{"d_shared_expert": 0, "routed_scale": 1.41, "lr_router": 0.000533, "vocab_size": 50257, "norm_eps": 1e-05, "tie_word_embeddings": false, "beta1": 0.9, "max_grad_norm": 0.5, "batch_tokens": [32768, 65536, 131072, 262144], "max_seq_len": 256}
Below are experts of layer 2 (counted from 0) of a mixture-of-experts language model. Rows are named router (the router's row for the expert), gate (a neuron's input weights, with its number), up (a neuron's input weights, with its number), down (a neuron's output weights, with its number) and show model dimensions 0-191. Each number is 500 + 25 x the weight over its row's rms, rounded and kept within 0 to 999. Numbers have three digits each.
After each expert's rows: "mostly gets" lists some tokens that are sent to it at least half of the time; "comes after" lists some tokens at least twice as common just before its tokens as in all text. This comes from a sample of Wikipedia text that the model never trained on. Tokens count by the router's weight.

# expert 5
router:488518451554480491501515511468497479533508534495470501468469549528498521498514530491478484461531511473494537543501522466538492483493495508471519503491480532500533538505498484568566517535485488490489500513518482479465493472524484530500476490477487494505491473466533465537463477538489495498494528481504507504542492485501534527486509517493463450521459510489537485493532476464489486482477494489501512503502479517491508492524524439496508476473481568471504486527517513484505531508474547513478472505525500505482528470522501504503475470501503458541544495518511510494496494421488510522
gate1:498505494464446462492522465485497508532454515495461502545499497465493457538571499507501498498560500507496494481474532471557504536517463479479523450471499506482545525516472521486478503497543490512462482459524537495513511533497523505504526482458510509524499517434454498501475505529467483444518493490514506491487508545471546482531495528477530509509498520515484524488456518537497504473475498496498472500507484493534488473550529544527504501469484509505506513503471447498533476479518490512519480525520534491510532533534523528526495482477518493506536516476504524511470488518481431487
up1:513495444514560497507471509449492521531508482484523436504500455506476494520466486520461510494493502490531500516501493516501516537536542533480495490489530517498511467512497505522488508479486439470486533475487471474484523506458504522493495491525456505506518493485515508515490502506506478492510449508541448518528518491470502459537458440519513514510509506515477492535490487467477492487480488487498447486511505505536490462543492503478484507438480512510452498495553518513513509462480458493494514521461521518523499487537498526519540534510481499518503422494506510539506536479480509455
down1:508519503497483510482492490503493446485450460522506497496490467513519484489505501456466513477469492474488437488520461477451504464547492475471495516504494519494438492528468473473523494496522508514506505488471533531520554469482503546446486477497514475438491474480516528484500529517500482499446545470464527502488542460459490502484502500478542487528500518506470467525462481496504497463494505538482468536525471469509541483498498558481516525481482504514527520547514480524521498481498509517490498536512499455502485476513559478493503518540499517504486489510487505492508521487501498536
gate2:467517466507501505519538528460490488508520518502497512524526484490516491508485473510498495480519504512515540494517522507494499488493516471454503483492526485495523521539485504508467529453527518543530471485511504496483489470473483534485458523514496489550479502469475530543522475520487501431482518469503500463524531496499510537481510510530550513516530513470483483526515500444477490502564489499509523471472525537510524502487533518523514483498519477535428493489485525494513489499464522476540492464513540516484470518540498477492562554522505557533484510478477514514483514510476507473
up2:516516530494487516514469473488471505538516521468501548461551519532507527507525479484497498462467501512513476482506510500522513487527501521514436491505484509558502458484500455499498490471435496444505496493504468526512489528460527493502481486439542496486502544531474485483496444449498498523496515478494495469469482517483521497494504462503463546486556559535471523531487495490508527494534547514506503516489514493516510487486498456503516495511506522524481486496512470504516474505485539504470518505471483500493485513468493480515494468498484525489462492523496484554436490522522543504
down2:568532504491508460510505504505507524494502525523491477549457501462513486565532457482532515488539494507479481454531529487553522505514501517492547484460464471534488491474490483477478456496551549539520495458471497518509521535473466496554448513520527466487473509499473484522471493478484485493489521474494508504511516496501478482485505504486530471495544490507479535515546511450496519506468469488463526512489478511521488495529514514506518482481515531457494514508485494514495471501465504467490495460474526497532495527495526522481520510525506483457524497530516494500496498584530526530
gate3:480523497521531533474512508510510540469534501565551506479501511501513506480499517516493445514501468506489512512525532500481454481526555474462487468589482501561544468500515489511503549525492451504480499450512522515528530507515490518493566485491480480442512476477495496460479531487505478501492532512552524501478530483518505503481471514455493495502491519529495559461466464514506514504518493498472502473466495492526494471451556482508517524471498508514512510445498514498524532521507502532520534454533483469515484504494490510471518482524489524504486519513506534482502497503486504535
up3:525514454515515531488534470505476553457508525525517525519499445555484533537518485503499518527501498516507506533524493495517517515497495540509495550516530506532475501514525483491461488463550485545470505488462496468460497486483511535476507504487486472528529446504506490509505460464515487513465486516485522494518521483503485447564549528442465481478525514476517523482476528505489507546502515492543549494502508474484493512498480499507460495527417514475514483462531487530466494501493478541543533481509461486490501531537494497557492488541476511510499502481490545515507476528486507496
down3:525539503494476527480511501486469536506532462476538470476471545503514482495497534491560569484481454517484492505510546455486492514514499497534512487512501485512496485510493539510511481466485502485529479495477490534502492474511532495496518464488532498515503495532521518515478454482504510517483474460511519500495510473504473481503525524536509459569511523514481502515442513562491512497483503522500494456510519483518524496452529489514535477529493501481522516456497512476461495524527493477576467527531509508483502468476455521481484495482456442472534491474450513509504447510538491521
mostly gets: " |", "|", "===", " —;", "″N", " USA"
comes after: " |\n", ")", "3", "4", "6", "5"

# expert 16
router:457498515532505469465512520515502499494483433533492524489512500457473510505533506543524507449484510463472520535529503517428502491468443549499474547470486501512504483492516474518480534515519522520517453496485556480492484506510539452485494477470536502506461529514471523440496463458531505515442497515508483506521514537539484510477496510476475519497512479518506518501476508547533510469489512478463480496519510523513513479493478507491551469521490438479497514487494498491539510455518485527459507501476470501527469501472508536520529540555473506536486555487545489437524521493513475454
gate1:501515482499472502508473496543457494529514484494497497479446516456511514525473480467541471499474485478524500496509507457509509503505477516500472495502521522453478466547477551502440541519492495489518546472478474499449522573506495470515474499497491502511506547501509501508496468521504555516479486545501549494481478492512503499499492456486558477514508506506503476479498574494480512506517485476510514506520517516540463471493513517503501534505531513471502472508552474463506499501498511540511514506472511475478532524478528482470548527495457507472497520478516552503461501478540471530
up1:523552481519526448491542520532528490521499490494514467503515487531488491483497482533479532473485483456467542495512478443505470542505520534558481490539480480508503481501482543500515471499522516542519502480507517518499496531517514493546508518463552505537488510516511492506500513501474525511544480501507477529456502481483495487540473555442508491518447516512428512530490517440498519491455493497509505400504548470495469517500509482517445524478478515515474473476507523479491506501519506506532463512528467511491539511501506487531498507493522512518516523516513475513462473494484504487
down1:495503503510496479514522480523509460436495504491501514520548472529487513514501507529508518509536506483500516468485444524544491505526533529490474430485478495514484473517511512509475461465498503510455466529501506523508508464485477496480456492485543546502475480517494537472509508503513498513533493467492512540506513514506493536526477487479529503472543483488500478562480525514480510478526532507473461494472485529465447490497493468478495503484511461480475511483523478467476508497474481496525542555511526487478512516462476511518478482491502458506499487506530464500504436512483491509
gate2:507502473532490526511495503498533475498536496532474520474496465511474473470529520487495537568460517489507528461505481504480486512477529517511479449515463459492477478558517497503539513496510505476486493504463502492500534490523504515509477495545503512498488510513509511461458541501541538465497512547472518464488506507562520459478495515483490489539513529520510467505453508498523480511475575527499461511526516493531499466469492516479483507525479469491501520497480446514481509500480520505505489479505501492489509467512476499497533471462490515475486487526515466500499562534490513552
up2:522472507482489512484540528503543494552492490477486481551479504503469471557475458484499480481548510512469471515545534524538510495475517538491476513475476526485546520455528485478504541471486475501480515518492527512458511498501474476482520463508467523532470453529499523490529504457494450496496495497475501562433504513520510484492511530530528518500517493469494537519506490481552494507544492514479531462557475518522477485518518495525462557496497500489500500500471504483516550497526466509490510499509491475537545488470513518496490529518477497542527542462536510491477560470503474514
down2:509492484525480524497565458431475524498478512508515546545484471527521498508500468443504497462484540479514538496549496483524510466479532459481470478503485539535509521489563530491457500499506534527509496528471485489520520497491530502497483489462499506537482489473511498480488541464510491483534492513501474511541548527513528517526529537478502513490547514464528537498477501547488460505515492503511531501502491488528473521523476487471502515494529505499534494463477486442488480552543484493474545478493517480519537490482507483455524511483491472484496482499516489525518518514530531471
gate3:506508469489482504539500450523450522475500550505467521521537501500490471564474536522473509520491528519487510563531479526536503538524484529494478491500523495503504501504494491496495468497505496486443539496467480528484510515470509467493527508496505516472503463481471477471497484457471475511509478505491501525537497501532509502522449455473480540513511495562564527451494525466496474527503536495512516494561521519495523505483492486512520497472504515472504486501497527475457521505470471524524487464543514507541504469520530517474469520494512467519488529487569469548504523483535466498
up3:532464523520517525499549510517517495490508513498445510451468511493512495519513512507499486516484458488502508526546527537477500498517510521510473486498462549545485523501546524485459489521461453515467501557463522523505496534480504525497501528517510539490529532501551490483483500481484483480527479478502491508524486529455465512475500504471502492475517479460498467461506493529526499516473509486475471514504561510470504457533531527465515485556463501494507511478524517483474495484475491538498530469516499455515498469498490465522514456440511457533507518466498449494490501447562535496
down3:576482513477478517453530491508496475506493510532515520507501511507519495523551496474498509484503535468533505527505515465495474463482476490484527542506520482528496490538480498484500446485520464548494500502544525507499490498549463453495505519543492530497490484483517476511512459526459488481497482521516540464482469484488462569490491542466498527459487486493511540476507497479552489488500467494528482565529494501522523484492481502515489514470508521515508482453535552496511490521516507484522503492473479489466533492474465476466495501490536530516470463513485487491543498510519502477
mostly gets: "–", "/", " under", " over", "/a", "2"
comes after: " ", "–", " (", "′", "°", "^{"

# expert 8
router:493473497495497509508499501528496516447498479497475479508466521501518451500482503494520497519484461509480537505542504485503513526558524434482506574472516498525523517553508504512476512488488533494476463525458524508496465459483503537520501471480543493463480489452486419495540497519514476532497537543515527516512491489505463516532475482498551533505513477526482491544523477497510497483485523530512497542490492481493512497516485498473489520497525474529470467505495483480480510491497546515549503508556489482512503479541569522521528450493494535469483461530511506511514500522458497519
gate1:472567494492474501550524532491523487524473483481521539464477548517508495546510472471467548494492476496492498507493517505474518470457447451502476519510517495515500520486486475494533540501562474456536465486531498499492471484484440498523544511472535509495484493479479465495507476496437536526523478497475477499501522518497532496459480493486496505495480509532520515507521506490482516500505468507517510495500534513490494505515501469518496496481491501514502503514510555522519456488485509456475496454515498504478514492489510531531453498505502480493496483519472556494532483478487506521
up1:572511500501502494522492563508508501498565489521464511491522507487493532494531500548499492508514490541462498518530450528473488527508480536473478520542536499499496526527507513514488487452492507520548486501511518473521552509509522477490483492500492487458512495494458473555515512511483477504498472491503496509513457519493471500508523478520484445510502479508511452489493494531539484491482500469462495490491472473503504481449518553478486472537490457470507460514463465502444472506517529519514505492474544477505543461470466471535477523506480467466507470457515481505505456481486498491
down1:520468505484530511486466523493532502481525462526507499484508463498498496507521488496515451503532493549487566536478501521492480501502465510484529489555495513473471504473516486507494487503520499531486483519487497497523519471572506492528489522472486495476523523498523474528577494512473536516509512459478466488504471504532489543516503471501449491493498517487477485513509522483536480479530556502483539460507490468545501526455529534485429472526522546483533515461484473525482504525488519501504516490484483487519534510484495498527467519506487478459510491473535454495538498480520492501
gate2:501498464528514533510497494504478536444477558541501484495505510499511492498511482502506511491526539503503493474472537535509471486520490523459512488438480507500528530505516502522482483518510494536450477509530460551481457453494500530425528529489521513506497521454475521512518475491503418486513469522499480557466531518501519532515484521459447501458478531539494502530506518477506537472483515524481524499552503518501545520466497548534475503499523524490513511518512518496499497462537479484482479536489474518502510460504522480441485513504519474523490494508499532476482470516515541491
up2:492471453511526460510486459512505507481511530487561481495513515509510472528510506496521517492500539502504487522484497468464519518469520519495500509513499474520551519530517476509522527521515470469512447514500511494493455516514464508558525505474459543458506475509513462437547490482506537449536504505486502518472444524492531518484459454530512482467478510545529510512455537460536528515470521492463513503487525483482515537500529493485412523544486510509513514487466465519499493498500530491502501504495482507503479487457521508502490518523550482486488465493500502485527463493482512508
down2:503464469442443529480472467508481536536497528486494487464471506500551507475518487509493518469522529489498520468487507490518511460501499496514498470489467483502497544554507500478493508505526480464471457473522517516481498518464548509479457563550517511501528479506491509512468545507474485456511492460518493483490513515527532506505522513476529500458522516532480508501552520469497482497496502496469462507477503527499497470464520507524478478500488460482479535499496493468468508498506489482501497492481476529487535477454518539505502523524525485499548478487472513484477452502522538520
gate3:503521432502489526510498483528538530502478480498530526488463465479515585484522490555495469461455521495483487517512515513517521561489540489503540516507514456494478525518497498468480492482520475528539492509486457469508546474505519524502491496516500495493509492483429483510470496503518498458476500516545524494479491537492471545504493485514525529490480537479494498482462496508492477477532504460505488502483463519476522515499488495502472464519548530482494516496493508479480495514478474509494524483528498501444501482475513504548506447517513513487491518554513500500490522470522498498
up3:465498507484485542519513494527523485483499503512541491482478500520513503499520471510482458457528489505474518514518457465502521490537529467533532547512503497491480461540510505508523544504495461469467493513486502515521503528515501491496479484484525451471482493503519503523507514522527518484524512515565460458488483528522450482529518529477474491526521465512443533493494489518522443542512530502490530521547496465464492536485529482496526467507478541526506515526545487487511466479447446503537491523523517466516530550520510508534523528464519488494482483501532540532453476459469544520
down3:499508510548518529484523537521484485514473518490506509501499477494534523455514462540480486495524474492530567508517505470531466497538506477483489490494482474464523441528458529503488479495548506447448498560475511516510490499496507520494501520491470534544501462531481478506526548482499516491460500511499504521478543540488510541487487475488496514470533452545497501510522463474499517505511468474498511463486498486495512543501507471475497511488463452485513530489489486501463454493496547475535497520525505515509499504493502479554515494484486519470472545480488499488505558492535498483
mostly gets: ".", ".\n\n", "==", "==\n", " |\n\n", "==\n\n"
comes after: "9", "2", "1", "0", "8", "7"

# expert 14
router:474497522495496513491487516524491488481479499483526511490466517519495499510540514479482476497480474470511493497458508479566518510467519515482507475487501469478469499499443511503458484485532547507520512524492502453511532514476492514492531495502508508462561523491464514450513495536518478516522466445491459479509538533504511505488504481525498485450486496523489461526483497520454542474516495493493478509484475487513519494502536464501467497513476537496501507513478505472414487488485442502497503478481477475490495454513523492467508488527530471451486484516507460543459490481482515475
gate1:470508493483488501497501487541456542539463525439439520488529453479505504507523512509555512504495465472511474499517503507450513545485494543503485514483487487550506492504501491469468519454471486536516498479473504471519516486519502492506531464501551469485515551521476492497512456491502525492488463529511471522497467501516442536476481499508474508463566530453554494488508502516511509483536504525530504496492529506473467490469489451485529500518497523478519521482505465511522516480505484493493499495506546503509493507495534515486478479521497534463527522523503528524501525506488495555
up1:478508504483513535510508494489534499472471494472519518496462506483476504472494511458484484497493485496512513504478487483517495511465558504515505525511461511462456503506512448478480516488482504491501479508471529514519493525513502478493508468508529542469517519531564493473496509502452497493523513461514528544507503468494485491493528495480470503530504480507493529504493484447490500485518501488465512475470517477503555500504531471509501504526499531481503485490496484510494535530513538529497484476515504443508503472475540457491520467509474479518446467516461459476457526480508555497
down1:528482468480481573512515478496484514510476510455545481487496512513493498519451533504486534528475486493497510524506499471485483536524563517502488494563488513476483483495493501514445477535566506481498526493516488500533486524491480496483496516443535497541475473514479470543511521480460475495502539471541540484480502538509536488560473477481506514491507472502501527523477516490470482505442472532512466533500487463495483520508521495513461527524466502508498511545485505497526511507507485444522469500521515505479496581498455472491531485472565535522455478521461497551455519495524495469
gate2:546482500476498501507500491501501505488521480493526525536531503489491492502529507459532427519489493545499511521487504510476533505511542511490486479509491572504480487553477488466473547526531503503490540444481518476486503538505471499491492528500500544484494526507497453517498477489485476521496495523492490502493516517451455473480551511510499494478505483501511492489485487498514523439521474511505461486473505483489485516419479507491468507535510455474482507505525504535490474511494493485525514524494496527534445520473516503519475532503518505504462486453520532495537431484522520485
up2:476497484508468522537494516510524498529543547477476525484525469503478524527509548516505590486465544486527506474487487497536520472507483500486495545470467482515528518467518521512524501503468498521457509530493478509479491533498490515511501513495503515529471510485475476494508514506494473478528507490493487495501503523500516498466466533515520539550496497467481467515500507534490517506483523522539544492506468499517550483511510478556523486481485538534508502479506497513482514460478490523479475469482520504515533493502432480512516484513534510447525504495442456480461517531461508488
down2:491544458486451504507563487508517490483502528472504514511491479506482507543498496484488503526496471476500496464473541517518488501526531532492466490518496468520473471549509496519467480529446490508497541508490452501506499532492499496476488492479550494519493450485493476489499495506432491482525526527505468471514513537534524497486547519475515487493529495507472479546523490526548525514498527516507506551498507466494532477506505446516487508457492536484499510460519486510522517446477493519500509513501502489525484544523483478487501438512457553547515472456517461474462494514469536487
gate3:501499517506465525509536500515467545475480476505515496478528492521472502519472505518479506466507527469489474517509465515455442564448494517527534518517475455482476455475518478520502527524461466506477479516479539516506474475491519495492524508497484483519516532475483479500522508504503533489511443502515470497526481470472555522501514475490493526512495467507515476480496512451469424484474530488477460450497504486522479479481499538510524512486455482482512517525461508536495496490472482529508508501481540525540512469534544482522508550503540497527479493485515478531493495452501515532
up3:474486482487529471518519488501444471522499492501518511505497497462533469513478522507505505530507499504493548492443481511544527541518529502501514459470497494515527484457546509474462533441500513503495556507502521482514499518559476506521476494441464494497515518482514525484489503530514545529531488505513514481534533494480522503528460528448527532440517496519512503509522482457471523512506541485512501496498549546512512507492515531457483485489474492462484486512518499471494497514494511515507520497497511480498470521508524533505473475499453523552540519525551561491509475469506530473
down3:537472484471498496479525503512509526499491485476530478521469477512517499461495528531497502460478543511483513522530507527498486503496550499532509491472493492481469500503450499523517430505517495550501485455517517465494496574530489503513518505469509484537455487524508532506490513494515491489463491445515488492508505510507500530462540480492550474532475544523458525526482512475512498462516460503492513514469537537529508501495553503457509471512513464528462518470534479536534514471493503488495488501519445502485495509463526501513495500521509487497504509513532542510503540479451521448
mostly gets: " K", " U", " M", " D", " R", " B"
comes after: " |", " and", " \"", " of", " (", "|"

# expert 1
router:484518533546483516521494515508483520523493503532465543528530454518483472457489501519494489487549509524565467467480513476479518508538515500518439497463518514459528490511501545486512497560480488477543540525447547509509514507494491506493481519463500505512488528507535554514531466452473463481516472513466538473512526518506470465504479460528458514495496496492495504489489482479515461528456480523480483488526486460527510520522498552504501489498546484552444487496500562496484509498535521468535521500481503484452553508519510505525499476493524496505496511475536464537497473522484518489
gate13:473504496546485505463498477494510479473522465478489565467444475474484499528524491542501473536537536483550488474496530522510508510487469495506521493488493456526497541472488506515487514531510526536496493481502536502476511474510501467548473521497481536482510513486499498506510515501503514480500549535473486480506518528550519486497506495524494512488527497501525517486542497503504474527554500526507509507482459509494528489498484497471516500528484502494531484515513492516493497479462506484549463521485503478499519456552510500505480488493483509499463489476488542508461523454457496496
up13:547538501490488510459506459481475527500529525512493533505527496518514535560492524486444493503538487455475529527503498489496488528530501453498556509522553517466495491527484492477469505479506521482495470483514454504457481526541469492493510526501504446504499491462532547491450502477477538518486525511485501516546502518497473507483527486496493523541510480504507537526513502510526495487496512469502480543499500502473492519466496560495473483506477522489527511509461520423532488482512481547511508460482490526559500470474527529526481463502471514478530496514522469476510462505557489489
down13:528477487495541497526511519518513476541519498504497506501460518508537473494538550503498468533465501498510511481488507547470497531481432488516521498522470470470523501484495509470508504515549493526447489523489517476500482477519463504494474540513535435538465521513491520505519546507481547466504517505493496501496512498572486517505502506467464523535518533468478547527506456507534523495521475480533508498510513527468490523482513469475501508498461500473473462499493491536502488450520508484528476444549520517534492522471488516527496535502465483453486496496519491495522486489474527487
gate14:549483483538450456484502516503494520532529521470495482493474534480502500477508494498458486458495493481519552470497554513492529507537471489562542514515491536473555492535528485486515491515503488524520489465478469461541465500500535497507488535480550513511507528507468484454500524479499443517507495506464487480466505465469472527510491506513463544498525502516493485501515516523488516468519481537466518488460560469473487482447482526515520493520519507516517495521482464492442530505458483533461467492497491515507480537514566532485500536512539547499505499518426493531465517493523484474
up14:540475498526503463495506493513495521493550508543527529528511505486507501491486460484547467513495491505512539530491485533508479488518506518514509509504466521507502493470507505476472489529476449540535485501486496520524531539522433490463494534511502504493483497482547447464509522470476504528493497484461499491519518485519495556461472485498556493482467487502499500520518481468509526502453510498525538529418517462488484496473484489487521484471485446477500491534484511459462513515505505513508501477453518535481484532506482495511517515494550510447485489535481489513534472498543490480
down14:501494522476445488486536523491506528450506506497545509499511538472490523479528541494491479481560501454549509442539493496491505481526488469484498518491541527512471507524431447471524465492493490524465498507560500493491486496493485535498481520504512509543547502502532473520519524506514509512470470472461493522556514527488543523507490506463499503481498487467512488549510503524474518549502511538472525512484518497490485508489508517542476517569521492462499493523500476444528484466530495521497518511503504483481530546522524478531561482514496505468480514499505510492491486512540471477
gate15:454473487495476493489526499536528496474480493497480486511503495506576526465512496501467473529493481511483498510533497507519506538515484502484495548451458504502465519489516498477515502468520540480520511473518477457506556502483505470492505516502499535517532488522427520466470555498525467477449506450508437554508537462501500497544499527519542498499550500520543505510540528519511521490483545519452510474501492495508508539444491500527517489477552498513479507455513494475517521486507510445477487448485472492512486508477518466477545494511504513477514546502510530486482523505551517468
up15:484475491477500516488536521499535500451484436520489486510528472569503490495489496500470531483477495499526504431482512479478482497546528474503514526471535492479509544450467540527496496535463539518484496505462499484505515516503491514446472501529499532519475518546499496509504522454475472513510522468509470533518510496453538535469526500519469506513471477481499533519505512447499543527490506553526520478524475503498520547501491505474529492519480450526490495516522524528504474491566497497525474477497528482458475488504492472483450502469496512515474512457448495530475499517488456493
down15:504522479527512519458480476525478510506515508480506564487496530491502524586498472494535460438559524517500483512506500524456526453551506481457497493473530496501515491515528503562489533490465497511499498536491535479476507500509507482502512519464497541514505522490509491514512525469490495479531496509493471519555505513460501520529505485500457521515464451508493509511457523512461507501522516488496512541468467513500466498532482464528483522519473538469502503494506566499495494475479503508489493546505522493516470462527460500469494494497513486524522503495506512472499484486493474524
mostly gets: " |\n", " Preceded", "1", "History", "|---|---|\n", " Coordinates"
comes after: " ", "-", "0", " (", "–", "\n\n"

# expert 4
router:535476505505485501482499476508495517496504560509496480518507482442496503517519525547513520516470563548491519497480491494453502507484501471469479487514470512471536502540532520465541464490492487527510522515452489544459470484504517504494496488515493511485509515507403494533513513494475499483540481503445517520457517487481512477520459511504502521511526544504476487514473485511494484513470503503486514477503510479502433491484524564503495487513484507542517466485518496521502472490533487521588526519495474509501485523540467504488473490516491562516487568501488530489509510531498466536
gate1:537492490471528514547465472499543510500503500496509532510472495499520507468509510489498500540464457519519526519510497501471457555530526468559548524484522512523533498480483470488495492486492471493442472478510537483500482508490514500437507542518509500505501483455525533522529519476508549466513494497544491494515489480495503515507505531466495530505483454521514494576522527512521505492461523510471538527499457503544561507483527495486490522523492494506524479456566503538502440510546490547481477520491496476532499457497470539511504479504491501532470473493493537570515470511516471472
up1:527503508505489512475480475523519510460533481499499530508516469483432488512477473524508514526455543472474484460464523489455517510458497531508509499475492505490458507483487547484534469488519505479538508442526507497501516499456486483520498509514535520524537492482525517485510492503538498521509481497513538496508506464514505502519495478486536494519549525548500497495506493446499501499535496499514497453511549465493498482478568565539510517515531485507502527493493503489523539488517450472445523543545531495544479558525485512512527496511512492515516478519517483495531491514478500505
down1:524504461482502505462469499506499451537494423503486484508506522491519515503505478546497514533492517516489494497486546531490501480528520525475503519481527503497498469511466498477478474487493501474487516509473522442537519472459497471506492528489493524532529451528496501482456470494505492538487517479459536517501469514554500513475526504512488507482511507510467473473494521513507484489522467502510502486500526490500543473578489503553473469524492527537490490492519498447502503510498541485520500515472495460506496516500446512520500487526497524491519534480506482498492531481510517513
gate2:512524476526485509476498505487527510539501492525495515505536492509550488523484416505497472507538536469517498493525533485541491485507524504526482517509472493520518474477542464527543526513513515474529431471493509505490521506497445454499484580508475493522488516539461486496470471558508520496499494483495479466485505513526480492482474482548483458510493505496473533520492505521474469489516485515508486496477490565493425546476518498507512507507499541465517488485494511522502504437517505528517508490496446504483538503511484485550501486469530496475475457479504528527457506489495466467
up2:530495518505453516469504511511537530525442492523478494510464522527495502512465529511531509502511504422495547520483512504544494476482518510457485523513507545484495466539511464491498555495535454492495503500515530494479508531523520528488469533509503507556476526499451510505509511485488479518499555461520492528542498510488484486501485480508454540494496505546454490460515533499479511505486489512484450524495478539517476495513528484506449503511517474508494491541492508542482481525536490528483482458463512478488513475538490489557486470483457480428544497523509517485518564442494515470
down2:509475518528549459483468474485511506513525557491466473521537541495495498477479496525481493519521501567515568495552523518523456547476505525519529473464556508492518534482534531503487506461491497487497518515506491489514514550537472488489476534526474487489514491471471512496481447495474518497485478470524507512501474487484495531497489515511499482494524471565497490519495450511509533533489471500499462514480497500570512567504505486455510500511451510493505491523497491505475507496510488461521495468464459486532509518519517527481502521475532498467471518508496447502472489478494539490
gate3:495501524525501568432502471497504476527485508467501563472501518504489520494456519503500469490514512527515553460486476465509464474459509506492510488497495472509513520543505484499536484523508543491530461484529482528495499524458501510491481482517483457507535509482529491462476505455564494463488510522519512532483479493520506459558487485523504503490528514488532467504506498510529554466521511540486507475479477501446493506537492511472511473523484473495528500498465488487487461499507524519488481493478548523478499491498522493517506499478509579474464533478486491527512523452501501461
up3:474500512501496437522500524540470450532528489502459541493500482462514493500482492513517490550525481511509488501511471536526505522469483531497491507470476473492495498460534515493507520493492518517509442511557498498473533460481463452518515500487497504480534469493468482505458499568478522507471484514525462516529474523518472489535511518502531525503534423521508491517478512512494509489550469458466514558510527453535524491520491505539502506485494503498518557453475448520507466489503519529489480528473466533519462525456556490511504460514549531482493462509500496500500497518467463534
down3:481493549524557530503515500506495491517493480502475493476522511491511481434482443475453495506460479520506536532502492468503530548517501474513536527489475472465508493475547517520518507546510484510503522483447515488505458472502497485534511485477495453509470535505564507489479516490469447511533525528510507509461507464477503513505538547475524498500496510536519515491529513465476491519439497495512478538478515508489525455460535520517505496530505485458525521487554537525511493499505498561525467498504519488444506468508500505490488448479476495559494487468490522488440472502492465524
mostly gets: " for", " that", " by", " which", " who", " after"
comes after: "1", "9", "8", "3", " (", " known"

# expert 9
router:498544434477526550518507547468496513480477493445516490476456468521485482461507462527479481503493463467463487462527498498521506500477516461538490509490499510516478506502472507547523485523540459488480514514496505496501492516524458538491489522543524465527534474492496528490476501473485515517480492483491478525539471504488513524519518481509500548545531504484478517491473529503482524493499513531486479501501512497522472483532535461474493500458481501546463523472520514509526531522493571461484492473466528498518511491511515508495476476488534453498521511461513516489496504475501505464
gate1:489506472458466507511449515479525493533525497506506471504535523526498524513462483445471491465516503443495518500491534529500528558539493489485543434486475493454508530485483479515503519496483524453492531515500498468502473533485530504533527489504474516509504496538491496530564477473560480495538487541533517508491484506519500513482503528495494484450488498491497477499486512511543514531512508484512483490495485472481486508531496518445443506523529519474486496534484529502527519506499527465426538501487491480505499497529518489544491477552481506532458521493511445535479491515513494532
up1:560544506508465494485473497516489450510518489506465494517475510512457509464514529457439559535487487503497505484449498501492510530509498461539502544562484492493513505482488487485484507499496500522515516537500497488445473480473481511486509486482500531464524496478513487492474518484464519521509484502511485504535451464508522490472526517490508516496504473513457479515494487521496463483512525478454542472455513509460523470547493513509490490525503524550519494515499524474474512498497506532509516456515462501467480486495495509505498502481512508505529491475549537491490495470499524515
down1:498499491497454473488521543480539491511539456533506465519455472500486514501469477451444480479544498452504509516534463526448537536544487493521521483516534458517538515508501466521482498449480502466489480529556503501488534487515539503479517468511512487490534562531470542485487536516463481487510505472429532464500481499517514457496508508523541465522472521507494507500522518496525502514466515497511520481505504479497499497493479490460491490534504515471506480462528493483492494476523521527505473494536476506559493508484504502485469522527457480530521513512485458513490454487514510514
gate2:485493463525495526500493503506476476550497490524512520464486517499485475519468459523558505511461513489475442496486491559523504544527531499527504526498521499495478495513512474477556565495570500493508459564521492472453465455500513535548474478471520503522514540502504531511467522570517503492495471526470511470524484515512536439502499462495537488533501476493526500536550539484504451523496523514513479517532489470523501511506515525537516534464534505491558466522493509477488499488495516546529489495473537502487485453480490500485462498474446504516484505469502498489486517465496477504
up2:462466470489534467484525458493517534519510505477477486544500497513472487500509497511544523531481485488514485476478512505525527485498483557530490485456501509493532506501495481466542487462510507492507472535516468474502491482509504495546514463463487524524502538473502546504515510485488534480482506511433500507491447515494537456509468492465505482479514455461477539481497538480474507453492483509518455509533474505487488474538466515553455494529473481487534482516467507518458535496528478504495488472533478531498503527543524495495507454491507459470492539511489505481493489506535481500
down2:510450494493485529470526504430537435479510515485547521527462485488467522548542477512501477480509494471497512505504454470511444485528520501494545480473542478498482538477495514500473463507501529543477505485499496499483480534513491503503520464521520526505494497464540517527498536499481522534473512517478511481515457516525477476529503528498485449466480526476461470501477482526500512545523525510525497488516531484495489481528492474477508537531505480524489487439478491527496544543527448455490506445441489527501496518501474480466493477529514488533497550475507516486485456465493493468
gate3:509533475511472504494501496509501507492480463511506488509498492481509513496530497517517480525484533498505509503463490492505490545531523512509540515473477473495514468527496511492481510495483502510482500518503524450482472483552510520534465465485467454500529520523507492481480494456475494487507493541465522488548534526513455471535473518509455530521506459475513477451494531532478583492519501497438494529493477521500488494493486474497503497542565525503477571516548506506527444490474447536498499536526487500513468471515519504498485511480483545523492502541500517503538489490489478484
up3:525460523502519509530504451506480486499516543470501466497510493507523509473466459507507481506524445517531498489540473524494470466495549523466467508517536494475528510474492472496522512494474480497508523495503488526537534509479458490443538495525472490463537498456501525509521506517522487477477528510529500475513474487566510515487496520467513487492488505507513552522461515468505464483490505499539489487480461499493489484504516530515514450484478493493537453500474481516453499511523573440474502520550518491465489503494470469505522521527504471545520460504549504497474553515516515536
down3:497507456513506485486479428518514470509499494530534486524489509511484508532503545493500474475503455492505467521538505456475517511508508492474526505465480510450479442481491489463472531474477478477470471520486509506488515525457473543465469499512488495525515515523475518476477482487496495446483509484524495485511491496561472481483498512501490518453497483530464514491511531466526426540544486490520543500515502489521498499509496547510479513491501476467477387500504513562488510520511529503464488519503520498515517509525524505504517503473478505503518538520515514525493514498498540531
mostly gets: " series", " album", " family", " species", "ism", " children"
comes after: " the", " The", " a", "'s", "==", " his"